Weights of a small mixture-of-experts language model, trained from scratch on English Wikipedia.
Size: 13 layers, width 128, vocabulary 8192, 23.3M parameters.
Experts: 64 experts in each of 13 layers, a sigmoid router.
Training: a variant of Adam for the experts, 358M tokens, 5466 steps.
Below are experts of layer 2 (counted from 0) of a mixture-of-experts language model. Rows are named gate (a neuron's input weights, with its number), up (a neuron's input weights, with its number) and show model dimensions 0-127. Each number is 128 + 32 x the weight over its row's rms, rounded and kept within 0 to 255.
Before each expert's rows: "mostly gets" lists some tokens that are sent to it at least half of the time. This comes from a sample of Wikipedia text that the model never trained on.

# expert 6
mostly gets: " Born", " average", "Scientific", " College", "Species", " Elevation"
gate0 [ 97 103 165 148 116 183 219 116 137 111 126 110 123 147 127 128 145 186  88 149 125 119 133 127  95  34 139 140 132 104 137 149 158 140 132 133 112 144 128 139 124 110  94 123 115 127  98 191 189 138 125 156 121 145 129 129 129 255 128 126 104 153 103 125 130 223 111 127 129 121 125  60 125 126 196 136 134 139 115 129  77 136 143 185  69  83 113 163 119 107  73 143 113 126 146  82 123 128 110 128 111 103 137 139 146 127 127 128 139 129 164 128 129 125 110 135 152 134 124  61 158 124  14 126 116  73 119 145]
up0 [ 83 126 130 125 129 142 120 115 129 136 156 100  55 135 133 135 102 198 155 133 122 113 147 125 156  60 135 125 129  93 151 126 137 129 113 128 148 126 127 127  92 125  61 125  79 125 103 152 195 174 100 126 108 152 127 154 123 191 101 161  79 124 137 125  96 205 125 138 110 200 111 152 128 141 118 146 136 130 142 132 113 171 162 167 145 120 132 177 154  93 118 127 127 107 187  38 101 128 149 127 138 145 128 134 132 237 183 172 145 106 219 125 122 160 131 169 176 135 116  97 132 142 125  40  91 133 126 162]
gate1 [176 113 142 126 204 141 108 143 131 115 116 140 119 149  93 117 176 110 104 104 116 123 141 149  55  87 143 104 150  45 157 140 123  84 127 119 202  83 128 137 152  78 113 104 125  99 129 127 128 112 109  82 126 126  63 128 156  87 129 129 145 135 117 126 118 124 109  51 179 116 138 127 127 189 209 126 161 150 115 190 137 128 149 127 128 179 103 135 130 142 129 130 121 107 136 132  98 126 135 147  96 191 111 131 132 181 137 132  99 168 102 129  47 133 116 125 130 132 176 122  62 128 100 196  25 120  73 128]
up1 [108 123 117 131  76 107 165 130 153 162 212 177 112 119 125 128 134 128 143 154 138 151 115 128 120 132 178 121 143 129 104 126 133 142 113 164 134 124  70  66 117 146 192 217 133 121 176 178 129 131 123 133 180 103 133 128 131 162 114 154 118  19 146  58 133 130 142 182 120  84 122 168 147 114  65 130  55 113  92 129 104 127 178 133 124 111  82  93 116 141  64 122 115 117 133 138 162 154 140  73  85 121 126 136  98 127 129  99 118  90 161  69 126 107 123 131 126 144 126 122 208  61 165 172 141 124 128 105]
gate2 [123 106 188  98 125 130 136 136 104  50 166  64 147 162 116 132 105 149  22 141 122  92 117 160 138 138 134 147 120 133 116 130 131 106 124 137 127  94 118 132  65 128 164 113  51 118 129 168  94 117 111 121 131 125 135 127 129 129 118 118 158 156 124 187 128 150 121 104 127 130 115 157 106  79 129 133 130 136 118 114 150 129  32  57 163 137 130  68 100 128 151 112 140  76 127 103  31 138 172 121 142 144 138  22 119 124 133 151 134  81 169 128  42 125  75 126 156 133 172 134 139  99 158 142 126 149 105 104]
up2 [126 127 126 166 146 149 128  96 125 141 128 129 137 106 114 122  96  79 101 101  96  72 127  81 127 137 132 119 169 108 125 145 124 121 126 148 103 159 164 106 121 124 106 139 143 116 106 145 131  74 102 124 227 149  72 130 143  92 121 211 131 127 112 126 131 127 129 178 141 129 143 120 136 127  79 127  82 154 110 129  58 129 202 129  62 156 118 129  97 134 106 119 153 140 127 160 234 122  56  74 145  94 111 194 129  38 127 124  51 137 143 121 215  96 129 127 123 165 116 145 107 123 130 151 111 125 109 174]
gate3 [149 130 151 148  75 135 138 129 116 133 138 125 126 145 120 102 182 131 118  19 142 131  69 112 122  93 128 150 123 155  31  45 110 114 202  70 109 188 174 122 124 118 127 131  93 118 105  74 132 123 152 137 154 142  54 158 130 165 151 173 128 132 146 121 141 144 115 121 141 107 114  96 117 130  40 130 147 134 133 115 133  93 126 132  87 147 114 185 126 102 136 115  92 159  97  96 183 104 148 110 128 181 126 153 163 132 112 101 148 140 128  98 131  85  97  34 113 143  83 121  86 111 121 119 129 122 132  62]
up3 [108 126 157  56 138 132 117 128 108 120 123  36 114 135 108 126 125  48 149 141  94 170 209 128 126  76 150 120  74 119 115 168 116 143  94 127 229 108 114 115 136 103 135 136 148 129 133 125 124 167 101  72 114  86 201 122 188 127 124 139 128 108 129 139  93 144 204 127  83 137 124 134 143 142 143 156  91  84 132 128 131 140  95 111 183 118  94 127 132 136 105  35  34 178 194 117 138 127 127 130 134 160 128 146 149 123 143  97 131 106 124 125 164 121 127 182 127 123 151 140 120 124 120  72  76 128 125 130]

# expert 30
mostly gets: "”", ")", "\"", "core"
gate0 [124 130  96 135 105 151  82 119 114  91 129  76  79 128  92 129 124 146 129 125 131 132  40 136 127 130 104 127  85  66 186 128 149 123 123 130 107 110 116 100 107 146 122 168 103 130  91 126 102 165 110 128 109 113 142 249 117  89 133 190 159  97 130 119 159 193 144  96 120 167 123  96 123 226 150 122 130 139 138 129 157 128 124 121 130 132 122 192 132 126 104 105 122 166 144 198  77 191 119 124 200 126 123 101 128   0 141 126 138 116 125  98 130 123  65 134 130 128 128 128 115 100 135 128 126 127 144 151]
up0 [112 126 169 103  99 144 131  50 197 198  94  96 130 151 141 121 147 111  85 118 104 159 115 146 142 128 168 102 129 176  97 114 115  64 127 123 176 206 143 105 149 120 126  85 149  37 127 129  80 115 131 129 166 149 119  83 149 106 121 110  81 142 126 154 130  94  92 143 128 122 126 170 141  52 140 147  97 125 135 154 121 156 126 124  79 102 190 150 117 128 129 165 104  71 106 109 147 115 164 136 130 128  79 114 163 183 133 118 136 128 235 100  86 151 147 123 185 163 129 126  75 137 131 137 120 130  96  72]
gate1 [174  68 135 121 117 142 109 140 101 100 164 130  99 130  90 128 130  88 131 115 113 127 135 157 156  95  34 121 146 183 178 137 146 118 135 121 174 116 109 134 151  98 146 103 113 125 185 130  96 198 110 128  89 156 138  92 146 104 137 141 133 126 134 156 199 159 149  93 131 188 126 166 135 161 160 186 145 122 128 127 147 135 159 128 136  61  92 147 153 125 101 105 125 123 125 126 132  98 104 198 134 131 118 108 226 130 150  95 152 130 143  39  71  84 174 149 128 199  82 122 126 186 146 171 184 116 136 133]
up1 [119 119 217 102 131 213 128 103 147 100 131 140 184 137 139 137 113 142 134 146 133 134 141 143 130 141 145 139  76 147 111 169 160 106 129 128 122 130 160 148 125 125 146 133 150 173 128 129  57 121 110 172 156 163 114 140 125 144 106 193 129 119 129 127 130 144 181  80  99 118 126 174 125  66 132 158 129 104 122  90  84 112 109 146 105 130 128 161 151 132 119 120 252 128 144 142 145  74 127 125 131 137 133 126 175 105 114 201 132 140 184 125 245 106 134 181 127 128 167 127 143 111 132 126  37 128  70 148]
gate2 [125 154 124  65 185 139 172 192 133 161 159 144 169 125 130 139 122 138 134  97 121 184 124 110  49 160  92 130 144 104 148 255 136 150 160  70 143 121 128 156 130  65 137  51 118 148 129 124 157 106 131 130 128 127  67 129 136 125 165 129 128 132 194 130 125 132 125 133 155 180 151 117 115 122 132  87 107 221 127 133  86 130 130 123 128 150 127 120 129 188 130 127 186 116 119 120 116 125 110 125 113 175 129 132 139 136 125 147 128 122 165 195  67 129 141 164  84 127 106 135 204 147 104 128 154 128 128 201]
up2 [195 125 135 150 128  78 148 136 131  86 108 148 229  96 116 137 140 114 143 120 127 105 121  84 124 106 130 116 139 136 104 165 166 127 128 130 110 112 149 121 127 119 162 113 130 118 128 131  97 120 132 155 125  21 119 136 134 120  75 129 173 123 148 160 129 123  91 147 124 129 129 129 130 165 110 108 148 131 129 163  89 104 167 126 133 127 129 125 107 149 127 123 183 143 131 136 123  75   0 100 143 148 135 121 122 111 127 159 123 192 124 124  68 106 126 111  82 101   0 128 128 127 127 132 113 110 138 127]
gate3 [117 126 136 140 127  50  99 152 126  83   0 139 120 130 169 130 138 149 131 111 123 121 140 164  79 124 137 104 112  68 126 154 146 128 181 159 128 149 111 118 130 163  85 126 114 109 123 138 202 112 196 142  94 112 122 129 125 123 222 162 139 104 112 112 151 151 128 132  95 128 124  78 135 131 144 149 177 195 166 120 136 114 147 154 133 105 111 156 156 117 101 123 135 137 124  86 125 126  34 112 177 138 164 125  87 102  67 151 115 126 119 143 128  79 133 127  73 132 121 107 120 127 132 191 193 180 166 135]
up3 [129 110 132 145 130 137 130 125 129 112  25  58 154 112  65 130 142 128 113 119 128  77  99  99 104 130 157 127 134 136 118 145 141 104 124 127 137 107 124 115 148 153  98 105 107 122  96 170 103 164 160 152 134 115  90 168 132 168 211  86 173 157 140 126 130 149 130 132 149 129 132 153 119 108 126 193 130 113 126 114 156 176 122 125 129 116 109 126 132 162 116 115 112 139 128 128 121 189  22  37 125 107 167 111 128 142 128  82 117  21  86 119  53 185 178  39 108 129  98 127 141 101 111 127 132 150 128 118]

# expert 56
mostly gets: " put", " find", "ensive", "wh", " Russian", " appointed"
gate0 [136 127 134 120 117 126 128 112 145 129 134  88 131 128  97 180 142  86 120 126 130  86 131 132 129  84 158  95 144 126 163 127 125 127 130 121 201  31 115  81  80 128 104 128 128 132 128 126 126 232 129 108 130 129  92  95 177 133 129  97 130 128 131 165 140 199 103 128 133  36 143 143 128 127 222 186 140 156 128  84 159 125  58 103 133 127  62 133 111 158 171 156 100  91 130 176 135  90 130 146 168  98 131 148 125 176 128 172 124 187  74 129 130 120 130 140 124 174 151  78 143 139 106 112  77 120  67 123]
up0 [140 117 108 128 186 118 127 153 163 157 130 129 120 126 127 135 108 101 178 154 139 174 134 183 137  83 119  74 126 128 130  86 167 170 149 133 186 111  98 131 132  78 125 128 153 136 116  68 173 208 129 119 127 124 134 130 181 123 150 141 134  85 139 117 124 127 122  54 104 146 116 114 132 130 125  69 167 150 190 122 114 118 128 105 165 132 124 119  56 148 159 129  29 124 105 124 108 143 148 145 154 126 126  96 128 133 142 172  97 176  97 151  88 118 129 152 135 122 218  26 137 192 140 133 135 111 213 118]
gate1 [166  70 162 127 125 200 105 119 124 125 128 125 170 104  85 130 118 124 115  50 135 124 128 125 124 125 138 118 128 135 118 119 129 128 125 144 131  76 129 123 139 128 134 134  92 132  85 128 146  83  82 127 121 131 118 136 131 109 167 128 131 130 122 150 128 141 110 130  50 119 130 131  72 114 103 128 155 152 120 128 113 150 122 127  63 139 128 180 126 129 104  44 104 108 148  97 164 108 209 121  29  98 130 180 228 198 108 151 128 165 127  69 117 214 120 141 124 128 128  38 136 127 123 124 204 129 128 105]
up1 [137 145  98  83 108 135  23 170 125 104  61 132 130  94 122 125 127 127 176 123 191 144 124 126 183 102 136 155 129 143 105 130 161 128  70 123 125 128 128 163 129 127 101 124  86 132 128 104 182 166 140 149 125 176 113 101 109  93 134  67 145 127 143  97  80 128 126 149  80 119 159 155 135  59 127 124 190 193 128 128  76 196 109 128 162 156 163 211  71 129 153 126 115 126 132 149 125 115 184 117 109 127 136 125 157 172 114  74 118 138 126 103 108 122 136 179 113 134 170 102 138 186 127  79 217 130 128 115]
gate2 [119 143 249 124  99 133 127  70 181 158 154 130 122 124 137 138 130  44 171 117 128 120 106 132 190 123 154 140 131 157 126  71 129 111 134 139  99 125 126 134 177 128 188 134 139 131 123 128 127 126 143 144 128  95 129 124 133 122 113 226 129 127  86  97 127 134 131  89 127 110 148 126  41 133 168 120 163 177  76 127 138  83 133 107 128 121 100 141  82 125 126 133 127 102 142 134 139 102 225  92 155 132  71 124 128 109 118 160 129 192 131  70 130 120 147 141 125  92 132  98  93 121 110 143  95 134  17 130]
up2 [109 166 126 147 128 109 180 144 128 134  97 160 117 167 130  87 150 199 135 139  57 129 191 171  58 172 132 132 124 134 150 125 136 111 121 120 118 136 129 153 150 188 128 133 156 125 129 138  80 108 114 130 130 135 159  87 129 203 130 116 120  95 144 154 127 184 143 127 123 122 124 127 124 117 133 173 132 131 182 137 107 124 144 124 102 124 127 128 229 125 128 138 140  58 173 101 107  96 141 180 162 125 123 163 133 119 134 166 187 128 201 120 238 117  52 116  99 159 124 163 116  57 140 150 143  91 132 181]
gate3 [116  48 137 147 122 127 131 127 138 136 129 140 134 130 143 109 142  96 145 142 127 124 140 130 139 133 125 106 127 108 133  91 153 126 131 137 173 125  92 127 128 130 164 163 128  83 126 131 163  90 147 128  93 125 140  94 130 135 110 143 101 130 126 128 130 128 127 105 133 181 126  78 128 128  93 116 131 191 132 131 132 120 128 179 130 172 145 139 132  92  33  88  70  94 135  56 158 125 178 128  50 130 124 109 243 136 112 130   0 188 126 162 106 171 127 133 155  87 139  79 126  90 130 130 213 117 148 128]
up3 [129 128 128  99 124 129 158 112 114 154 121  95 111 209  73 131 106 124 136  82 131  68  52 125  54 130 102 151  99 115 126 171 138 103 185 101 140 126 173  93 143 119  99 146 183 148 122 186  99 116  79 142 177 126 119 198 113 159 112 145 126 121 129 177 124 123 156 137 129  93 130 127 158 169 122 165  70  64  56 129 181 141 163 172  93 127 202 132 180 136 127 156 166 134  57 112 170 129 108 151 150 142 144 164 139 125 107 144 180 131 173 131 183 144 130 116 136 173 117 149 159 129 125 141 129 187 109 137]

# expert 27
mostly gets: ",", " Sum", " Gary", " Ku", " centuries", " Joseph"
gate0 [139 104 126 111 127 117 124 133 212 191 130 133 117 128 135 136 129 113 128 127 127 124 131 120 126 129 118 148 142 139 232  99 216  94 122 150 125 119 124 129 129 101 172 132 106 128 106 101 186   0 118 128 129 108 139 100  98 139 150 141  96 133 133 139 128  74 168 129 200 129 134 120 131 136 127  97 107 121 107 118 124 127 128 168 127 129  93  98  86 128 125 128 179  41 131 145 130 110 131  46 143  23 176 128 124 173 127 132 126 145  91 132 162 127 126 126 135  76 142  64 168 135 122 152 127 141 192 126]
up0 [129  50 157 129 184 117 128 161 138 206  77  37 146 128 137 131 186 105 128 149 135 131 146  82 128 135 128 110 131 118 146  81 218 121 171 123 151 129 125 169 126 132 150 148  85  99 224 126 125 184 119 129 126  61 160 105  73 129 142 149 143 130 114 125 127  93 175  93 229 127 146  91 138 130 129  43 117 118 129 128 141 140 127 129 129 129 128 112 120 134 164 130  92  73 156 145  96 131 141 180 147 130 153 126 116 161 129 136 121 153 102 111 118 126 137 156 130 144 130 128 137  51  99 119 123 191 116 177]
gate1 [142 116 124 183 124  20  70 129 128 130 122 116 124 125 121 128 159 146 210 128 130  84 140 127 129 140 153 156 136 162  91 117 156 130 173 130  70 117 128 161 127 145 165 110 122 151 137 132 171  34 126 131  82 122 186 116 126  73  67 142 125 127 127 127  83  30 129 132 112 125  85 127 146 133 104  96 117   0 101 141 172 171 155  83 147 128 125 164 112 126 145 197 100 118 129 113 130 145 138  86  80 101 123 134 129  86 144 137 137 136 107 119 133 138 127 147 141 114 154 127 142 125 138 127 111 114 127 169]
up1 [128  71 198 124 124 144  39 126 104 238 130 196 181 128 130 129 127 137 128 119 128  78 129 129 129 130 158 135 132 179 177 125 161  72  70 126  97 107 129 140 129 101 106 111 129 158  59 128 177 142 132 197 133  34 183 127 181 130 201 132  50 127 107 128 128 163  96 153  55  93 145 133 123 134 127  75 137 153 128 128 127 132 129 126 128 130 209  90 130 128 119 128 106 138 125 130 135 101 126 121 122  87 127 128 129  81 127 131  96 159 111 116 130 101 132  90 122 128  99 130  84 128 130 127 125 128  94 112]
gate2 [160 119 169 126 132 119 129 218 132 133 136 126 112 126 143 135  98 181 148 138 130 125 137 187 130 130 115 175  99 134 124 131 147 175  86 128 124 119 109 134 174 147  96 142 120 179 102 131 157 113 136  93 127 125 108 128 159 182 119 127  80  51 133 128 126 126  66 129 130 114 133  93 123 195 129  57 154 157 111 126 130 227 130  98 130 130  86 111  91 124 130 137 150  80 129 129 103 113 128 139 124 138 139 130  99 141 126 178 123 118 108 145 142 133  89  12  91  19 157 129 153 123 134 126 190  80  87 194]
up2 [255 146 102 131 140 142 115   7 130 157 118 120 146 132 201 120 122  89 125 102 113 183 127  94 128  87 123  49 139 114 154 126 196  87 138 128 157 199 118 122 108 101 130 164 164 127 135 132 122  89 135  99 122 137 137 102 126 109 137 191 111 113 134 147 135 150 137 164 128  98 135 128 140 109 139 131 117 123 128 137 128  93 107 144 127 122 199 124 170 137 135 112 131 130  79 119 150 162 118 120 175 112 109 111 150 147 124  74 124 142 133 151 130 110 180 131 209 123 152 120 116 144 159 131 121 163 161  28]
gate3 [130 129 129 131  94 131  77 150 136 125 165 110 142 154  90 143 123 110 157 255 128 127 160 130 128 125 115 127  99 157 192 124 143 128 118 130 187 137  74 124 129  39 111 165 128  99 129  43 132 122 159 162 130 151 149 111 126 119 123 129 132 129 116 130 128 108  92  16 141 106 129  45 118 109 129 154 123  90 123 129 190 125 136 161 126 125 148 166 169 129 131 128 130 136 121 125 164 129 129 187 112  72 111 126 132 178 134 224 128 166 131 126 141 115 127 151 110 112 187 126 130 117 155 128 126 127 113 121]
up3 [ 86 128 128  80  85 130 135 158 132 130 166  98 134 128 125 138 128 123 128 222 140 125 158 176 127 131 106 127 138 172 186 125 101 129 128 135 115 128  20 116 118 120  80 120 120 119  75  82 149  94 132 150 130 177 128  37 137 128  29  95 127 127 127 128 127  93 133  31 132  84  79 123 142 128 128 127 160 131 126 128 207 139 174 130 128 123 207 177 145 128 129 128 113  85 110 200 187 128  77 175 135 127 120 127  90 146 128 173 150 135 129 125 127 126 122 124 119 134 125 123  87 116 129 128 139  75 132 113]

# expert 53
mostly gets: "=", " due", " enc", " affili", " Notes", " Pos"
gate0 [129 139 163  34 135  72 129 134 122 131 157 149 135 128 138 137 148 116  86   0  54 128 129 126 128 135 132 116 125 108 127  73 189 177 129 124 128 160 149 105 131 127 118  89 126 190 141 179 126 125 128  68  89 146  81 152 133 128  93 149 131 107 132 176 128 128  72 218 170 133 128 149 182 103 115 125  98 140  54 141 137 131 153 112 130 146 131 114 147 135 124 126 155 128 160 167  98 139 129 127  74 162 146  83 123 134  84 130 126 126 130 130 113 116 112  26 139  86 119 128 133 117 163 127 131 127 154 148]
up0 [114 126 121 138 109 152 129 112 160 127 114 101 181 134 102 126 117 132 147 157 178 112 120 123 161 107  53 114 156 133  85 167 129 125  74 146 139 150 145  77 139 113 131 191 121 176 131 118 166  77 129 128 166 125 128  89 155 131 180 137 111 138 107 115 133 155 182  43 132 123 130 127 112 238 131 133 129 135 128 128 147 131  90 138 129 112  96 132 151 105 134 103 128 101 129  85 190 128 127 103 151  99  91 155 191 108 148 127 142 242 126 126 137 170 191 161 126 119 122 127  76  83  26 130 126 186 125 103]
gate1 [127 129 133 158 129 202 139 132 202 126 105 167 187 124 135 150 131  97 131 128 127 132 128 128 142 125 136  40 128  85 133 130 128 100 118 130 164 128 144 128 123 137 107 133 172 141 144 138 128 122 123 167 137  60 155 116 128 128  27 131  40 131 130  99 128 160 118 142  63 115 129 108  97  96 132 123 138 131 128 138 110 127 129 169 126 149 129 127 114  17 124  64 136 129 131   0  85  88 131 128 105  80 139 123 158 136 121 189 122 204 143 132 121 129 174 134 130 140 128 128 126 130  55 125 130 117 163 110]
up1 [135 126 127 139  93 163 178 111 124 158 128 130 129 112  97 168  91 108  91 127 143 125  97  87 125 102  78 144 148 123  70 128 128 164 140 105 115 128 130 111 130 123 125 133 133  96 173 128 107 124 121  89 140 132 157 131 160 134  70 124 179 134  70 160 147 152 148 115 115 109 138 125 142 145 176 185 150 120 125 144 248 112 155  93 138 105  93 132 159 128 166 100 133  73 124 136 128 130 137 122 154 141  66 166 126 108 133 128 169 109 180 123  36 150 127  88 128  55 111 126 124   2 125 150 133 186 212 105]
gate2 [127  98 128  17 141  93 128 130 152  79 126 157 113 127 126 111 132 124 121 130 117  68 128  42 128 159 145 139 118  85 130 190 122 105  98  74 235 109 111  81  84  31 128 159 171 138 135 150 167 119 142 123 114 151 122 156 105 128 123 113 109 128  51 145 126 174 160 125 144 137 136  98 129  62 113 127  62 138  91 126 173  83 121 152 124 111 128  71  85 135 129 176 170 136 127 148 157 128 121 174 129 102 139  50 119 124 122 127 111 125 131 139 156 153 100 117 123  60 135 129 135 129 135 134 174 128 126 107]
up2 [128 121 132 143 145 152 158 142 125 160 123 159 194 128 134 124 127 100 203 119 140 155 129 127 127 119 100  66 124 100 165  58 135 124 129 169 127 149 139 105 133 155 163  55 142 143 130 110  92 255 106  60 120 149 115 131 137 123 176 135 130 158 140 172 129 117 133  98 116 129 153 114  78 221 124 191 117 189 125 131  97 132 157 129 128 123 159 126 176 129 109 107  80  90 112 146 149  91 129 220 133 106 126 116 171  96 114 131 129 104 128 130 127 138  89 154 129 122 119  98  90 134  94 126 164 128 128 183]
gate3 [120 149 124 126  74 124 115 154 116 100 130 142 137 137  93 112 135 190 149 127 144 128 112 132 130 129 143 181 125  59 130 127 142  62 128  63 130 116 160 114 209 127 149 101 134 144 119 123  29 128  68 169 117 127  94 131 140 117 179 144 191 149 132 252 127 106 127 123  98 172 126 140  84 125 128 104 113 128 142 176  88 137 123 105 120 127 126 181 126 145  28 125 132  67 161 174 127 127 125 117 115 120 186 104  99 128 107 128 119  79 111 143  80 136  82 164 119 181 127 130  91 160  94 111 155 129  99 138]
up3 [151 128 146 181 134 175 112  94 180 116 125 126 140 174 187 138  88 197 142 107 131 191 123 170  66 123 134 127 154 114 174 164 139 102 119 157 165 141 130  39 126 123 172  71  83 110 145 146 122 108  74 126 128 131 161 151 152 116 121 166 169 132 146 134 138 123  95 127  87 131 162 136 118 182 117 163 124 142 128  89 157 151 145  51 145 115 153 148 124 125 125 133  98 130 146  77  39 110 130 129 101 145 134 105 134  58 143 134 210 102 106 128  96 138 117 146 131 102 121 125 111 232  78 132 170 111 108  95]

# expert 51
mostly gets: " (", "(", " bon", " McC", " Tor", " ver"
gate0 [119 127 108 135 103 129 131 101 120 171  85 122  48 127 172 138 102 115 143 122 116 103  65  98 120 150 165 125 103  98  95 144  90 131 108  79  96 102 114 110 128 124 207 161 120 172 120 127 139 166   0 124 110 120  99 169 150 167 164 132 121 123 120 129 217 142 187 145 153 101 124 121 146 113 142 128 135 147 140 103 146 191 108 122 144 121 178 145 141 103 123 128 161 204 127 116 142 144 147  22 127 155 110 131 122 111 113 114 138 182 109 158 161 139 166 119 109 120 119 106 104 178 138 171 168 120 142 177]
up0 [104 114 242  84 145  94 122 120 125 164 134 131 187 129 133 135 123 118 130 180 101 117 130 108 128  77 126 140 175 121 150  98 157  78 121 129  93 127 141 128 126 125 145 116  88  57 127 153 152 141 158 124 138 116 129 127  77  87  85 135 199 125 114 174 128 141  89 107 117 111 129 127 124 129 152 139 112  58 157 104 148 101  95 126  75 148 129 134 128 145 191 140 135 134 131 178  67 164 128 183 113 138 127 139 134  86  68 155 138 100 136 160 145 180 130 122 131 135 138 129 129 203 177 102  82 131   5  76]
gate1 [121 121 159 133 137  71 127 132  77 144 130  99 116 140 166  71 121 143  85  93 148  97 131 128  91 159 135 189 127 130 129 177 126 129 122 140  98 176 134 113  88 125 116 111 173  73  45 129 178 109 112 121  28 134 167 136 130 104 122 133 113 158 131 129 166 130 122 180  99 129 144 147 133 140 121 109 168 156 131 130 119  94 129  77 228 101 216 133 139 117 139 130 126 130 161 127 151 126 149 117 121 146  78 152 148 128  88 148 136 200 155 127 119 152 154 109 137 145 126 127 152 235 133 182 214 107 127 126]
up1 [139 133  82 126 119 107 125 134 112 154 122 141 127  43 106  89 108 124 134 106 139 127 129 119 161 108  81 121 129 127 146 119 159 134 132 172 168 132 116 198 124 130 132 191 133 191 128  95 124 128  91 135 148 126 171  22 139  94  10 104  88 135 127  79 135 124 129 135  64  53 147  95 118 142 126 175 125 127 119 130 131 127 174 148 129 128 128 130 129  55 148 125  71 132  95 176 201 106 120 130 130  60 197 123 156 114 127 127 185 125 125 121 137 127 181 140 105 110 156 120 103 133  66 122 133  88 126 132]
gate2 [ 99 137 160 192  72 185 134 115 146 131 133 126 124  91  48 101 119 128 137  72  98 141 123 146 128 139 135 155 114 189  78 134 119 123 141 129 128 133 138 137 113 201 121 108 154 109 119 174  97 161 119 111 130 182 129  91 155 102  93  83 143 138 178 132 121  58 121  91 150 135 178 126 127 154 129 134 127 134 128 131 199 127 108 131 150 139 148 135 129 168 193 124 121  87 148 133 108 111  95 135 128 133 132 122 124  43 116 127 164 147  82 129 196 130 115 128 132 136 149 157 104 192  53 225 112  53 159  72]
up2 [ 76 107 132 114 196 113 127 155 123  66 128 115 142 149 144 127 122 105 102 138 103 139  85 127  96  86 192  98 123 181  84 152 135 126 134 141  95 130 134 126  98 135 130 126 111 156 132  56 148  93 151 132 111 171 128 125 119 133 205 126 135 146 133 133 158 178 118 140 130 191 132  53 129 120 138 128 113 173  87 101 118  84 159 111  47 124  78 140 131 120  60 132 120 184 161  83 158 131 132 103  93  42 118  94 114 149 103 172  47 171 125 129  59 111 132 125  83 152 134 110  98 112 139 164 139 130  57 111]
gate3 [157 108 173 127 123 109 128 130 103 131 185 139 123 134 119 106 146  82 176 116  94 138  91 158 167 145 165 130 110  89 130 136  22 140 129 142 118 137 186 200  69 121 131 142  75 168  66 137 131 146 116 114 137 127 136  91 123  98 129 126 103 127 182 167 166 170 125 129 100 108 142 129 118 128 128 129 104 120 101 137 190 110 135 140   0 111 126 113 124 105 140 129 210 170  82 118 124 118 173 112  95 101 148 110 155  56 137 165 134 126 119 136 215 142 130 110  77 135 141 131 127 182 129 129 131 140  93  87]
up3 [117 116 130 154 197 135 109  76 125  99 130 125 105 252 100 116 139 145 112 137  84 145 126 125 136 223 160 123 125 118 154 126 108 161 145 165 208 134 163 162 138 100 126 135  38 128 120 127 113 142 163 106 197 157 133  46 126  69 131 102 103  92  90 125 144 114  77 164 113  84 134 140 128 125 131 134 149  62 145 132 127  92 146 141 108 126 126 143 126 145  80 127 152 175 111 156 127 149 143 124  75  62 100  64 125  98  91 145 145 137 109 110 166 146  88 125 109 163 136 131 106 182 120 168 130 119 128 103]